From a checkpoint of a small mixture-of-experts model trained on Wikipedia: a shared expert of 384 neurons, 279M tokens.
Below are experts of layer 6 (counted from 0) of a mixture-of-experts language model. Rows are named router (the router's row for the expert), down (a neuron's output weights, with its number) and show model dimensions 192-287. Each number is 500 + 25 x the weight over its row's rms, rounded and kept within 0 to 999. Numbers have three digits each.
After each expert's rows: a language model's description of what the expert responds to. This comes from a sample of Wikipedia text that the model never trained on.

# expert 3
router:476480502497515510539553448481462503508444498495517487550501520494467462483488488531518493529507495551509479500477499493515525471479541456462475497496474461465483530463523495496506562495471503504495464462547504473537516457476488470472492496505511465506493489490515526462487481512475485475
down15:445504524496477515473518518499486494487498527517481530539540494449503488496569502473493506500516518472507508514512470502490478455511489501527497508507498518491530510498530519512580518493533456496516503494482503478478521485490507515463480514495493498480487516535553480480478489481515496517
down16:525504519448469522488522495510474489549512485516498501514520514565527538521493456467461469457495464546450522491511474519460509555490507531495474534548504493439497477474480541532476513481507532485480511504490508474502515462496503495514517476526497498505484533496496515500488493498506526465
down17:501490488542515501487505498487482533465510534529457494496457518531521468524499550505513520516488517481520530445489466468500497462468486523465507474515505493542451528558542476470472569505501529475514489503477506464510482514455504484482525499500423492460498496528493511470510496503498485553
down18:462530521488510513536491515489525506471485501478519501485503498489495511540501476444479480482488453472513571499502461493482486497483485494490510433498475506488521497509509511544457488535539557491468526518487489444494505541532479531521484517529527477509514482565527501531553521523477539503
down19:502522531457496493475564542510512507531493505458515501523525502498554477497528516499514481481470495519511471511467486493514474496533473478489522495495543462464478544572509532479486477493522480487466536483463523514545499548466505473458530526464517468505486501508474494474447487527449497494
down20:548480478474533479509530523481510516524508488473503537479463469474504489492521535514485518469525502515497504526451501495486460516486504514465516503484470483468512461516476477483513457479494516527493544487517502429517489522508522512491491464490526511494461508526463520522514506504462488511
down21:474485521517513478527479461465520523509526490495500459485506516531508482490521520532545507499503479496480515498481469535484533481503483484461521489483515470445498506483494514512526510474476510532472543537493463495541493501506506464562502552507518489516517476467473505550519488466506475485
down22:499465501515524539507507474477466462514501476501507511493509520545495445539521500519493446546505476492474527486496502504472501512488484489499541524498527495467480497469530524489480456488494518454496488481499502473499470477512484493518522503469464523501484486484516496460470442487499503513
down23:541552473511473518527517536530459492455460425523480502497491484483450536496468501490510502523486478485513478507489449494453511481509488492540515509478501518490551525514489550502548472490494485504493496500469523495528480505510469506525507499538524510495482498509503494464508466586502471501
down24:491510505476520489552503464531491529509498537515535516506502512522501489558508498475517508488518500498462507525467494519472436493490505488496479496494511479492484490490526531485499478446497477520475477527510528482517475483470504486464495501508494502514520483469506479514494471495501516513
What it handles: Name-internal pieces

# expert 9
router:498480534497497513482449449544469483536488530529534528505484486498500488460466517516503481472515502509497499500518455500498507495483494491446510513497445502500497510497529515477450509500453519507477472514530488469477504490459511526471531517483498464545503531529434498494499456521497478490
down0:453537448492517480490476477544504506492507471498472460494547513468532488472488493503498477548516543537491467507471481512486522532490497520531477500499487519486535479450472490488485482542472575501487473513495535464504500523489494486501530543474471519499523500509462480454484514492527502520
down1:469536513450492487533524490482481472493482449506496507505514533483493478510487476470503482483480453497458493551534506513501480546507506513475541439506526523518517509511528558490456510501537502463536513481478522506514547478487496515542517525502478520480472514466491486477508494545528505530
down2:506515505500490446518512516490509500520486549518490535526505495507509530521493509534525523525487483499452497507498488494452518487540457465492508509490546492524525509475520495486492488499492541480547488535542530518501482475509513522511497481472554498527531475518418503458492519512527548451
down3:461514497493488484485525494479503503493495515514467524498464524506470482483529527428514469500503510495473500516477515495527485513528492501470501488505450530528527529510494467483510538485510501468490472486534520483456488469517492474465556482505412475507530496480506527484498480440476522500
down4:488519493481487498488493541477491452517540499506494486487483501517497518480504479472537506500485527532487494557489508514490494480466493458491507490454521521463497515517517515487497489511480500542496517500497476493477503478510489488522535477527483484477453503516500456509526440513497539478
down5:475496459518469510525519466482515544502529498515504508479511503518515503462554534475497482529499449496467543543506500450556500551487492500493502501487480468489515519521525518469487522514532469464490513519506519540491539522490519518472510504501565478532496525523453515477518513499528492492
down6:510536455488504522512514479498502488535506514483506466471546515482470472502491521554476515522492486477487489487539490504490524470533495530507483449534496491536524468481463468509474459493512471528512451507542498494488500543529514504518498526489474512453543525555543485516467493509509462492
down7:525513464560515493531495495452473494507478492474489522538512501532551499514523506507489519500498471504489516465447510501469488482477538473487518497543484483532539509501537531446496490448458475538494487501520491528497570483524518477516495524502488472511499473485461454463519522506510482506
down8:447519469526538465516479473489481491532501515526492539502514502507480485470537487480473532520516476478560502480473483466516511475465492538478486486490469555498516510468491483504495514460497478504540492547490483514449517460522495496471513504469523479522563446469530504499514493526528524519
down9:520481547491492558520456517506482507505508504500482515468530495473536452504524510501467481492534534521507473456517476461496451478518506521476514497512507469506526483475477498530495526504526495481472507454498477499497506541475536540553462512475553524512512487524503488521520477561470510510
What it handles: Clause ends and connectives

# expert 4
router:562498528513452487491511501523510487461504513517443490531510510509491467489431503517513488438498493486494502482534493498493504491503527466504508513513523532529462506459501476556515538510460500490457454503517528528521506467520486490493470505528564516517498470513487537493531513482519474502
down0:493417542454475481487468520465504563456429464471476507508509520485477520499491454544459485473538476496432507488454509467493472487526503472473499501509529514496476494498477518524527462508518469547496461486476498519474494474468518464490475487517542497489491493521501488518510475462495455539
down1:475500493541490481432470525510478457521514523520474470563484469522490489475536475488508536537532550502487520514537469502510505549556509506470457539499495502518522528582485505513509484478510474521484481510484476485501486484510558515493477459481486489468504512502539501465482513515489508502
down2:501504540524462493516465451497468506453499520492504470497502521470470454517497486480480505541486499488552524437530454460525487513490494491460510497488519479524541488532504506493512478482501464461539453533470518518510476493477539510484531532489525496522473486510480497428470517494490464522
down3:526460531505481495521488459491507489536519501503520510511498496527472484519480499502487479531515471497530516496507557441510476457518492513482516498484486483453485420474526455514497524521445508507478494541505486508507469472496448490462487497513485542510516551501485481468518493485512472516
down4:506503512477518482473543463457511491536521472516476464529484510509455508446487500494473526446510474533519511493432480499468487494451499461468503494504482516491521535507512452533507455502550510546481502476515520529542493494499538456517498469543471504523502520519523501524499469506500499513
down5:495481447534498500540511521457502511499537483524496494499514531482501465479505436457455541474480472486488512508503553487506473516517450525522448548490465506516507538524468493497536505484513518514473476533470519493511501449525481489505494497463494518519529547442514495491463526523512473499
down6:525469549514474487487501507501501500514435535493499568474481469528491480510552522566554491474483508474477509475487494496527520501491529467465512463447506476487499549525530471483487501452485499437495489518503474510521541544507507464494520495505509469494484466486464511505457515526442520508
down7:473513474528458486476496503541489467480475502462488466500510470525518493500462511500495508472469489480522509469494489482475519509477490516510550512498527505507503478467512502500519498503527526499505493495528447493514496445492499500480539517483551511508489495518562511513483486443451456507
down8:491516522476461526524478457478503524478532471483478494516460502503494490461485539512471468475509484545554465542483527485484503495463528491486540509492455518509504490503501482515488519469491561479464518520489509492481491532423493491514521485538500489483503500476494577505448479499477497513
down9:553546468531486498487537523452508496543471453511470510499509537526507536477506474529499466520514455507474467503494508531514466516474521491513520472506471473477501481557503476513543500513471499493507502492467497506512480485489526495482498517501481510481488514488477506447515493522510548509
What it handles: Punctuation in structured data

# expert 0
router:503518477499464509448466472510477522460470515451507499496515501530500489466495520513513521510445477523515501496489471498527496505448525481461493501507503511513492569470519503466504502484456502527492523502549506500546522466448491554476512482526518490538471519519512495465526485502429509475
down0:533502506449468512495517463521497523507486527472484493507464515475474471517488488492503486499492546473513468482476489508432493485471514472517545482516542526491523489505521533477484493479453512483506510511461521514514485508533533467529485520520494428473473495488508503512526510479479515466
down1:438484500499487505487477520507455472530485467500503492504516491483534549443537512494505526518549502472442534516506504521494500488500475483460493528481484534492498495512518512503517533518492496478474493528558439499472509475406534513470451512530480503525537487531489469534502458517513466506
down2:494484519528503513510459535469524479506473509478497496467467533510483479500519539487538495521499533475512497505494492518470540512467440483482452523473525537480502531502466484483461476517514493513535494513480468457504529511525549521481483545492483497472481435489493512526498512495478492487
down3:465497509467511483561494461475524510490509479510502488493501547513538510490543501497458493464511512494502517494517535513496525502478497526471516485507514547522486479457529516506482506479518499518506501522520475464506511499479499506489474507516526489533479464541474500494486475516496518453
down4:473460513502496495491503546493479498537482495504479462488425505500488517491535533503537482448485502501513492498501531489513499513520507514464509504525554540477524498515510456500519537475481497538482534507562475456506492489524482552510485522539478547484530482508515497508456505509507510498
down5:534519501479507499495541503484542511507540495458507502464505492484501495466508529509515493479488491505529534490525494499482494513499471452507501528487487481499504517484513520522486536510502452468491497493516506549459493467503481505528518565490525462511522478482439491516535498487500502477
down6:505479530475484441507499501479522478513468461538458523541490529459493490511478522494497496472514465565503546497535489479515522485491509536483496483531475500516529510516475511496533501498510524441498482483483536484478506493482452466497487489503513528468505443494471511486532473503533508505
down7:509496496532504476437538483499498519523482491503526487539440507516474502520533498536458544555519522526514501527507497497541456502515512487486485500503524521504510463452519465512518569509488526585477493465499492510503492506483502525464498505498527523525520517504514530506514470472526510480
down8:469522517520493506468474494499493450469467501535497469517497488533532504463471519493481464510498538478562498573521481479492532521563501533534507505537472538480462513493506469517491495495466447505537455484507567511476480476489479566473494494466499516516532516473503497478506489438507510486
down9:516509509497524528517543476491496492540503480467481488516445504490502499533503496490555461508486516449463525480545506468491513513492501485510487466497506525494524457545511465460478488500504500540515477534507511488501497512526540549513542522485450527509531524509496502474542541490500458519
What it handles: Prepositions after content words

# expert 2
router:555493499514480523540497476505507490493440531478508544506513466529529525461439487482506495500480501496492500475523425504534511468486528450509514514492511497489515487460523487515490480448438529530501476490483490540515505525505511491457486491515514507536492492457504532450532471497474515456
down0:421486468492558453462492487472504501570474453479533501521488471491491537491523546469533503505513515485440489477532536502509471513501496472493488543489504510516520513467485475511474531497502476509478472462477541495478495498557489491517503487472497534479507518532514526496505521459514500485
down1:486516541499520457464539558520476505478529467539472523477471459547477482522484525473521461487503554477515499488581471546554503488497453489515514479518474529549458500504505539486482455497514499479508521489499499478524537473533471507516482507547455511484453506480496454514497487513465481529
down2:491493496510534473476479445496506492516501495487497526515485437498493517486543495467488515535522527500526499450494467509505505522505516504487510503529453439497499487494489518485526478474510510498480541461507476517614519476489496529490511510517536495504523488543511472500519550525496555483
down3:521483488527499449474473475527498480488514475534524504474472503511508486503457503516522520525472460538475500517524490494514492533490508511441552488530467520498493522497502507496525522517516538482486520528509493500488519493482481480499519525499488505490503446536496555485553495508486502549
down4:465473513489519502488452544535485435550507491504505537488501529496475468464522470499531507456517481500462505511545474485526433465506512466499517516490446500493451483515511492443474516507515500499501521515510472510469528488516533496506477461463540482483473485508513519502455484537460537514
down5:485523507477495517502512516495472457520552518488484503454494493474478487504523499456484492487515497498487506547464467490486485487491508534477545490473459464474492489504510522492547472519515484497495508503508501493469507539472461501487477501543494508520500466537485451567498528538466454509
down6:471464522485502526538458493512467542528490469518512513455492521498505538526527537477521430513504510484517434507511504527515544527514537501538531477475526477506514455485487516478480487524478478483537484493486481550514496490522448504491527503461496477503544477484471529482459530479506449485
down7:508524550517555521503492460541484511490493508526480483505479521488526485505498456524512486476511491523521489541493490495472492465472516543528523519496493443475457454543507509500575448494501508513513518490526516504528511521518525503479523500464500514521534482523485505532506500522487517488
down8:513532526530504512482481492494530459497500526509509536543475503532508463542512530508479520526514481484537506512482526504467449468487493496497520498506492439457531574523560500505479513524503488515510518510469511543460461490524522505496505467508510522475472496495506509536497501541519518476
down9:494493529470501516532437460526484489473495503493527509478535503464513460518523475489541508510475518497490568496566556482500526451472542496481464483485479495472480525523534506518504452499493485508472496488490530451439510520510518519515520479517478505515491525480503514530490479513536490491
What it handles: Ordinals and chart vocabulary

# expert 1
router:545475492491499453493499508496482497477443550518509498489517485489548503475512507534500492520514500555521518484490478528491485511472512487501510521479469491448495548474528501464495510475459538515511475526535498498508508452502523481494531484511536444543518472463518491488531533482466497490
down0:524473472533538491504498493472478509548534506508498500519505503523483536535496499482492523481516557493474523464500466517509482513462484539510462504492509502502484529496499515499514509485518485545490523505533509555505519464474502466471534526496490494524487498503465492495520490480486529472
down1:516488514454494449484551533479497499498514481526524505503475527443514518494478494517529456519526486524514451544467528465510451503498481457504522557504504485514524479476495520516539494447519511488474492526507529519463512506525519516505510453553521501538545526481529497493503485515547548517
down2:487502516502495498474477473549454514471497522495469500509469489497500478512516525504493500486496509512491469474500506502509495498506485473505509542505496490469493462500519488520528479496503547528509511480504493473547537474481489514488510495519536508506507480456459485479479531536508496515
down3:510470500512503518517495482508544489490493477481536534495487506491549509496461536512502490521534490474487487538505511487498500523479463550520495440539431479488508453544521440504497512493504526568490514508491503497474493508524529495521480508513517487499537532487555488510497488476494488490
down4:510494492486498466530540525521486468528493508525474481496475503508542536499525498498504520501510561463466459526540498506466498496499543498469537485516469505474478452506553507521467478523514493499521493491517556507509540521479562496500476491449488532546523493530484537497488480510470550516
down5:531502488515503526528474471511528481488514496500488505540490504513492459462529525494508484526501500474502491544476496511457501521482521491524497482490505463531471504507514497451474534512488506536529497501504467511487510551507524525509517488491452466455521509461497461536499507569508467475
down6:509503488469486488546494529493452475533569519530514493522485506521516490511481541483521520516495544506496541509480470488487481486514486504479541529511545511507462524494514490523470485492477480447514488512507505502492519521467491476524445492496470475431509495470495515531478474523547540513
down7:486484521508501490537472439503508472510489509525515511532505487510511427481501517479518506483519501476484487466528464549537464480520531477463474505509501521524512525488487517456526471492497500482473494501499496506515552521493524466463463493462517515532537487529466509508549519478505501449
down8:507522515489501478468506467522462494485480475512545509525515527528532490474532530541524481512495497469483505469503499516492473485519439474489499497470515480495515541500522532504508498535446476524495514436476505491508549519511507463518496483506549508482483477517487496508461502477496470496
down9:517476515527477467478491521528524493513543521484506490443525496528507514467501551530505456487510539486493468513518497497534472521491501478532506484521490488511508482498500529504479516526503483472480498503505477465537509488531473515540508431495510455508450510521524487528475534498513541491
What it handles: Age and common nouns

# expert 10
router:534495500499502515533467535486498512504471526500499483466490469507530484491475517543509449453510482496466475542479496512544523491465473436515464463499486494487499472527523520476506539521474512478460516511540515506478506492504473518487499525500539491497498485511525491457473502508470488499
down0:488498513465485471484472543476460550514467545513486498496536508472534506471517467538484477527481533522526534481558512479512499517521504515527501508528488516514539512487514505491501500542482526531488493453534507485498504529550523489513536470511476518474521530498519507527546532456524494544
down1:523501512534526508515459524500503520504546495513501543469496483498510500481484518489556529496496493513494464459515550490521511471456542525491516506496473534501478446488492524502508524497445528492462504457476514517452499536514511494464495515525497511485497497464530489443491511474489525536
down2:481498535487498500517487520509490555518445515538531485548504464513516499487501510506530543494492491495514522494480508457473502472503512512473490494509490481473511483442471477523465475460515529481474500503518505465504496485471489500504519447551504544457515534528536495503560499499479507551
down3:526494507496521463488486424537467508487532491499493485524513517446515509461547507467543459527521478512465524507529521457531533522508454501474483519490473504498525526520493491489508488531519504476536504480499500536538531497461498492489468515473497459514526489502507500523484511561486493501
down4:499492492527486523501473468513473489508506525509462511533520472515525481486520491537487499477526530534536485505490512520515488468558501472518529471481521482514521490523528488486488495496475502484519526460509498479504544462499499509536496470488525521492499492480491477511478517479487488497
down5:502505536488530499503510479519503474495495504496513500454482511535489534543529504495531494504521516474501507518499483493515513482490512550494513507480424485487521476499511506484529492491471519527500534509534511520515510538531488546509515486465566483503490501478479490496505497511510480520
down6:539504505489509507530487498495503453517464519487489499521514469483491516563501504497523493509477524460468452510492492490488506465526498496467497462536508491500509494509456526459479494539499473543452464521437449495517540475490492483469489453526513547502500508528512480500454493541487481481
down7:531534529519503494498493476487521469494492498511468461486513491524480518504515482489523569507453566474515516506487507479493539507490513522480498524537482542442493524473491516509536553481516519492531491491483484497510512523488484520484480504523432500494477455466495486478494481545462505479
down8:502496490470529507533524487543553480479524470532482504522505483481545491487466484532514488505522454469513520500479498519494520506517457472524524478516474521495484496561508545490561509500498493497436437514482503506519502534481523502504472508526484497499516490529491508505480535494488490508
down9:555497481508497492520516503471502543488502484482490549501452466506491467471535502531499499498508497508521502573495530465539501522492451544440487474500522491498448513522469497468512454499483506526526488505487501476487537520488553515512517468469471469491470501547507476491542545528455514443
What it handles: Mid-word pieces like it

# expert 8
router:492504535472498506492481483543496494516483477531501503535476498505540510468480513514525447503505515507477513506513472504531477442490505436477487483498466489482496523473526524508469558512510499508478503503496517499529557527461482514472515555509541495492487467523483498476478504477488489523
down0:511568497483484470475460494492479508506510497506471490534501479537497452470498451492498505503523495534482511493518460490529500514464539511485487469514467526501507511503490478495520492496512504496501451458485523498475525493487555496529473492506481516503512526550473494521532450515537492548
down1:480452509457503521517510527459516508509464532511511521497476524485505484509482538503485503519509484513481487523479546490487512474512486473494505525482450455490500453488532502525512498482488506497521485557517544509488491500535489506456484493511538526543501492475488511503452475500536496526
down2:483484473509505496516476477507479462506422509471510522498519475488517440513515499474491529482532516485468495460511494509475516488513551464526499523533501483495435512499529476541493503463490523438511527507487512457496443513527548542506523518501498514513465520524507467545544488517480513540
down3:441537501512524513500492467444477538524484483552500536476545494473501500516495473467502507497523526462479527523517498458535512437487512479504484500507504509475498513487529484511465492543516459483523506467489517485494475550534459513486505484499461519510561493481520507508498521488533497555
down4:520514516531489540516496513538478462510468482468504551494503468537502522448561470548500536466474496504488462526500495490496529532463560528531511503512493526481495518490488484459464461524522539534506487488543537521504504513525513529462494525485514501501531499565487525511493516500483501462
down5:500550489507517472478501521479515539500514520493469556561473489526461490525469457480502484505480536509519512534508508489508544480535506521495501427507481497500483478559494490468481520469508514513493530478472520509491444535510525485517515493459476498456519468485502547496477511490514504515
down6:526515478478533511483517494508475414488467493494496518519536469496513501510485471478486477534476528525462451461480503450480516496476511547523538479545484460447493513533503511468501469554480480531502509517509511510497494512493523472450516491545507512551531482487484464502448522528520541497
down7:513476469486523484501490497483532507528479494557481506527468476475471494514500521526498517546532498507499518490514490529494507473511479522511523507447516469486488502478478534477507491496482494453448490485515500518488560535471490523514551496486540500494509487528525469463510489538480483485
down8:484548483468475535526475474479510497467516515513537520508478533500485482528486518515492493457481502479525492510511516474507547505510504495552505521466441502527521579503536531488508491510491514495551513524462497514522518461498463539500431565538488508488496494467503506498515544508532455492
down9:461520524479511487571529510466495531539489524526499502547522524520506506489511511436497519505473547496422482506481520463506480439485527480521514493504498488465480461519515467511530500507510527496478457494520487513492505492512511465505475544488468574510496486457516511478468446450485514517
What it handles: Mid-word consonant pieces

# expert 5
router:516470489497508456545486506511501478505451547489499470502460489478469486463497445560496518474484517521467498490485496482510516492499510510493512478509422499482479516523546494485505518499475532520511494484549532508509527497497489512469515527496521514529538460479494489498545443542485503465
down15:510480536470473433499520517518472520542521586515539529490493520525511490501509481517513491523500492523465475548480496506516498542511493463516508475500478505491480513471493520472495497526479496539484534491487548495510532506476499491518511480553532443471455476475519480534473471513499482496
down16:504487497520506492485506459485500482507502467479537495522535490497527534539504458470491504513473487477477475495509482525500488487547497494519490488503504454473535450493524503477502505518529451536529538525493483462461489478513501492535507453456494528545435467568518495479552523504473532527
down17:441455532503498546509475521480524495519472496491504505441464527508468509530473503497504503560515494474496529492510522544484501504509500512513499462513520497539468499471521501521479524539491474513473526509460492504515497497539488509494508495492484459492497464497524450493478486529536470508
down18:475488486479457486501461456532482504446545527492513514527495533490498488516485486536507490484482530526470467491543454482535509442497529451506477478488518536473541522485520520499504483454500535481508536504484488495529481511472481535516482486495520502505504494453496501493501435522518494523
down19:492443513539518538493498510495492503515517481470493481474517506513505505508530471491456528509487540498467512477489478480481484489474470485512522466494506558490508496496497495512507495476482481458515491464519498500521469521472587456532492521465530454502479514506502511494538469458477479486
down20:496510469443516530519482499563502527493485498540525528532502480498548465472510499513492518510536501476534488561463540514506489517489467539526521476487487496517471500513480495499550468505493529428535486458514519515491489512531501478461494472487544494498494493509507465500510495497509486507
down21:472487500516525502567518474533447506516441514474491500513497492570531477492508484496517511512481511539476433480535538470485519478527519488487533494487521470557477488490471527521490523476455520561503506496492497483503495547523533541528527515545461522511509489510475493518507546500513509480
down22:502500518480498524509455488482471526477499497485418495533474478484501523552513499480516472470530505526497491497488518513503535486534516494491531528488527501494486506519475479505521496478496538492508452502497495481465466506498523496501512477506492509504509501509512520470509469495553520494
down23:542487499485507494510516514548537529492546482488477517510504505516461454514481504505494491501518482488468536536470531499440483493498504516514532526526476486506560505495541487467446476558487459495485505508512482491508508518511559495484504512488515511579480477493490508514461498473530491511
down24:488482469494525516497535487553508533453508484485580496503499501504504472495516454481465495494544504515495495500522544501490494507520491479491482493538484474496515495510493504523499521471522522498523485492494477508456527506521501477523508494527516511502504483463522477512506497544481485445
What it handles: Mid-word fragments

# expert 15
router:530504486510486491478530480512462521464390550517478545538496485545490477502515460524452468471485540542484477484510480505519490508456495479485510489484496500454519531455511488490508550501475488504499513481515531503517531480476498452473518552477520489478547482493446520470490457503493486479
down15:510507510492506521498458443512500499498497531508517509485489509499488528479473483480481500487500494492522529481472535482512528442487520471499489471472484465482484475529524468457536496515496473466503438516552451502502488508514534467489505514505453467470487513481455499481496524475474470538
down16:476494493468496491490500496483499533430486486496507461504546516503503501482473468512509568506499468513491497474487466477511520523524460502483512498505508467515505499501489535491515508507522464458479490478471498480570497493491482502447473509459502521501501457502496509506449491496501527501
down17:460523488490569527511505469487500513497505517522509528503495531509516493478530531486553498464507536512490478499507474461499536477567499466511505505493471526494536465512511494458497478488520471528558464532471549459508517538508463513559529536532513489500519486490538490512435495536488526495
down18:492545485529473507526490530490488542508511519520511490522476528498499518557505502531517500477530495512482518537500499510539516429538507469506490480492544508501484508541533475475497507536469517499477516506522508480507466519524497525516483486480475478547476498484498516464474520451480484533
down19:499480531494456519474487489545526530509524493496531507498506484544464508523508505464471492480506476515540461464446500487487474523499465479506503477483468504516520485512511482497511462504484494453528490508494491534483521497461501522487525467497493526516529481500449461470501504487491526530
down20:532516460569507524534466540505501466526473526476526490444495528509423498480524527497513521454515525450551475480502485516456454485501470512479475511498485467502480464500483500540505463542487461511561493472485523529472494506525514483493519524515564518528495487535438518525511474481511488482
down21:500503505494449500544494483526480499519504485544506516502467527478522507517505544540517487456502481497516501481534460442484505498531514523454535505479509508508520506494478519506532559540500557469506501505460516489498503498518492466464539486436498500558475509504487504526509479493537477515
down22:499508517493509502503515475470508495513470526528500483490543510454482489499492557502502476521526531525472512484505446495478491470503481514514489510545533492521498543514525515438516524449488492493489489524476519459488482530534501491533480495492496535485507532463504471499496521493462494543
down23:488542511475469474457475480467473478489493508527495469505492497454490485483483468478555498513485535476504502444481501508517544461505546475479528490490484473505495506530498497518484542518520516526493510518463461493510467524509504530457529481493478534537562489449516473476469508496479469496
down24:481537520482521516472474496491459470487480483527539569449439482477495523512498500520480493541516484471471506476495454472491505502525507495475455475486491499505511549511490539450535474475477492529506439533510493482486488474507504500474497468503514519490498489497485498514525536496477529521
What it handles: Names after initial letter

# expert 12
router:505461513502476507534483476463442494518477513503524497502460471498507499482485512511493510459483532500470481446490524472478521469454540505494486460442505466509523565494552508439500512467473508502526497534554492506523520451479492531519534501504516466552494494499507494521514449516440520478
down0:478540540516519549533510472491505483498480479518511543496520495501532452496577492492522489542519548534546473468527519487529471512533492483494488486500488498473510496541475501522522522516535532536479491513492471475507473489511471537535484554520504525484484529493516479470534492543546483509
down1:509507484514498532521478525524496485514546518483538509502489487496516466523496505502498484514471527525512501485494528487491487535496507516530534464519499490466481525515513455522507483476502516482507505517544522483506505474462464505411502515509505493453504476460554496513485492526472532491
down2:521556511552470483446472485467457508515517496500500537528496515464499504494505515492478516484494483466507542495480483509512487494497519476473538523502462525485481497506512486490489511480483466511514567560562507535519534492485532515494485477464495449496525502478468534485463465532449496530
down3:462457483492481499513509518482484496541517501477523523539500501445486516509543521521481553478478526501468487507447515477502537480507524475438527502534516519527523535533524463534472521508489474474508539487473519474494506488499466554513473542517491496504456511498512496519507504471520483517
down4:486482500532567508496529485481468470480504535494504416497514494526499506519481507519511487524487500462477512466511488539479551485513462491470515543483543511499440483470502493500523484527500480520513479498514506529529494559547548536468535497482496481508494507475507535512451507497493465494
down5:511489481488532502489523461502460460481475496556484498458436526529472516515512473485463502500479513472470509512489494465512468492541466500504485470479467516568465460486494430481490514512497478522496501491505534498504523492530461528484510553536503531457464503506485478535569487510477518515
down6:498435489477523506491521486493493470574510496518500499507454515567459505520504511487481498536488484506560469481507519462489525464514508530452458495529507497528466484482500520497523496491484524509467517541457495508552475476485473479477497481491499472501538491440510505491471519509493496509
down7:474499493484505487493486514482505464514502532499519427519540460486505455491495477484502481466502489493491483534493513545533501506507470523518500492515524443527474473507488501482496483505490513533458478480495452467494470505485474495512479491528483505493475470501521522493538488508504528497
down8:496480502466516492494528507448543522549504507510421486518528483531535505489521481480520530546555513486499449552485486513519507480507496435489512487499458495506489506501534490527462480475526508479526476524497499551515472492484485505507499554509499529535481515451490480494517492458528515541
down9:494531527470515472501504529507461521501535483521504512442530484486480495497559477447487514480486517488461531435556491426464463542490485464484503525524449503473461517468529493506456549547488485522549474514484514483491501521516452482515523469523488521494507525493517485505518539482483516516
What it handles: Nationality and military names

# expert 7
router:541484527516526518493451455450430461499480493532525472467499489546515506497483487510496491487523488502482470500525458538471480492439542479510506480479512517473523535511516518524464492485446534481446525459482528490502483470479489529448520479493551496517504508519465531497470455524470495482
down0:543500494472496500496536521473471532500463528491530489523495488506489535502531484500516490520476512519468527564485547533505491497516487568519502494460493511493477491486489497536487484479514490524519506555502502506513501483523467500497439508461452546493512525545530531514509538505442472507
down1:494484515485496484523506502481473498490503518510459487494480501501525518494478506497505494514526477495493500528517482454507574502469507497523521528531448486490469503501506512513496490463507515474487505496461489505491466542498499524515478513528498504495494510564513474511517526515513517530
down2:523502440493451475502509515512471480507482450505476485488494505525487496469524575546540481498462496481525489472527497525511520507490506501507535541481523546515509542513568486528498476517467481487548517488492519493523456503493487495574455477471521496508501475534501502469525530491496490499
down3:511516508561467500506471464488487489466521475478509507550513507472473520559488482525548504518489534539526514469554455510505488455514536521504490478490425469512542515483507458474481509528455505500502545515492516505491483486502508512469501547495544498513470473471473485512493491483528516518
down4:524429503523506488543483480515482511491501473478521527503506501530431495515473472549473481474470491518479497475514499438528528524504496485503489492540483472503468548470495503515521505499461498494491459465503490486527506491448514463503562465466538483561479498502521473478515520501477500475
down5:503519528499501502469497454475534430474495502451530482474456479491471499523560531512501476496485520532507491476454485518512510479484518494540527492451474467500532523495493491474527496503498501506556472566520531515571531458503481520507511510499471477466477459501515508462494497459498501494
down6:488459492487535543473521496511475522507508535499534482501499529536450483512551509512479465474516527510507448538491485543507458477494484509504490489497502480513475487496458499517533501493492505488551468502493447482495519509470486481439495513509526543452517536538520507494480498479484505492
down7:538483499480495516495472529495497512527458489479499466509493494507466416493489516524481478507500491477472489532512480519491543482521499482485502523533506541532508520498505529555501499511503487546498490491497490475489565544529505534548507540512543532489521494513480482500490488518479412516
down8:519514473493530545496515547510474498524483496462498545532492514479491479551456496545500475510533489508494492499505523494483495449512493494481478441507508548499552535475499505452539478517510510494454492421492539479520509509511508530489504541547506490483459513462487502484474541487484493477
down9:551490505552489513478499501486499505447478488460527444525470500457495477496487453475458510506558465473487486511508506508510515456507474471492486536507518517505534490482530526511499494503499518523546496481502472471517475495501556509536456493462491489521486523473500507453497483451499459505
What it handles: Section and line starts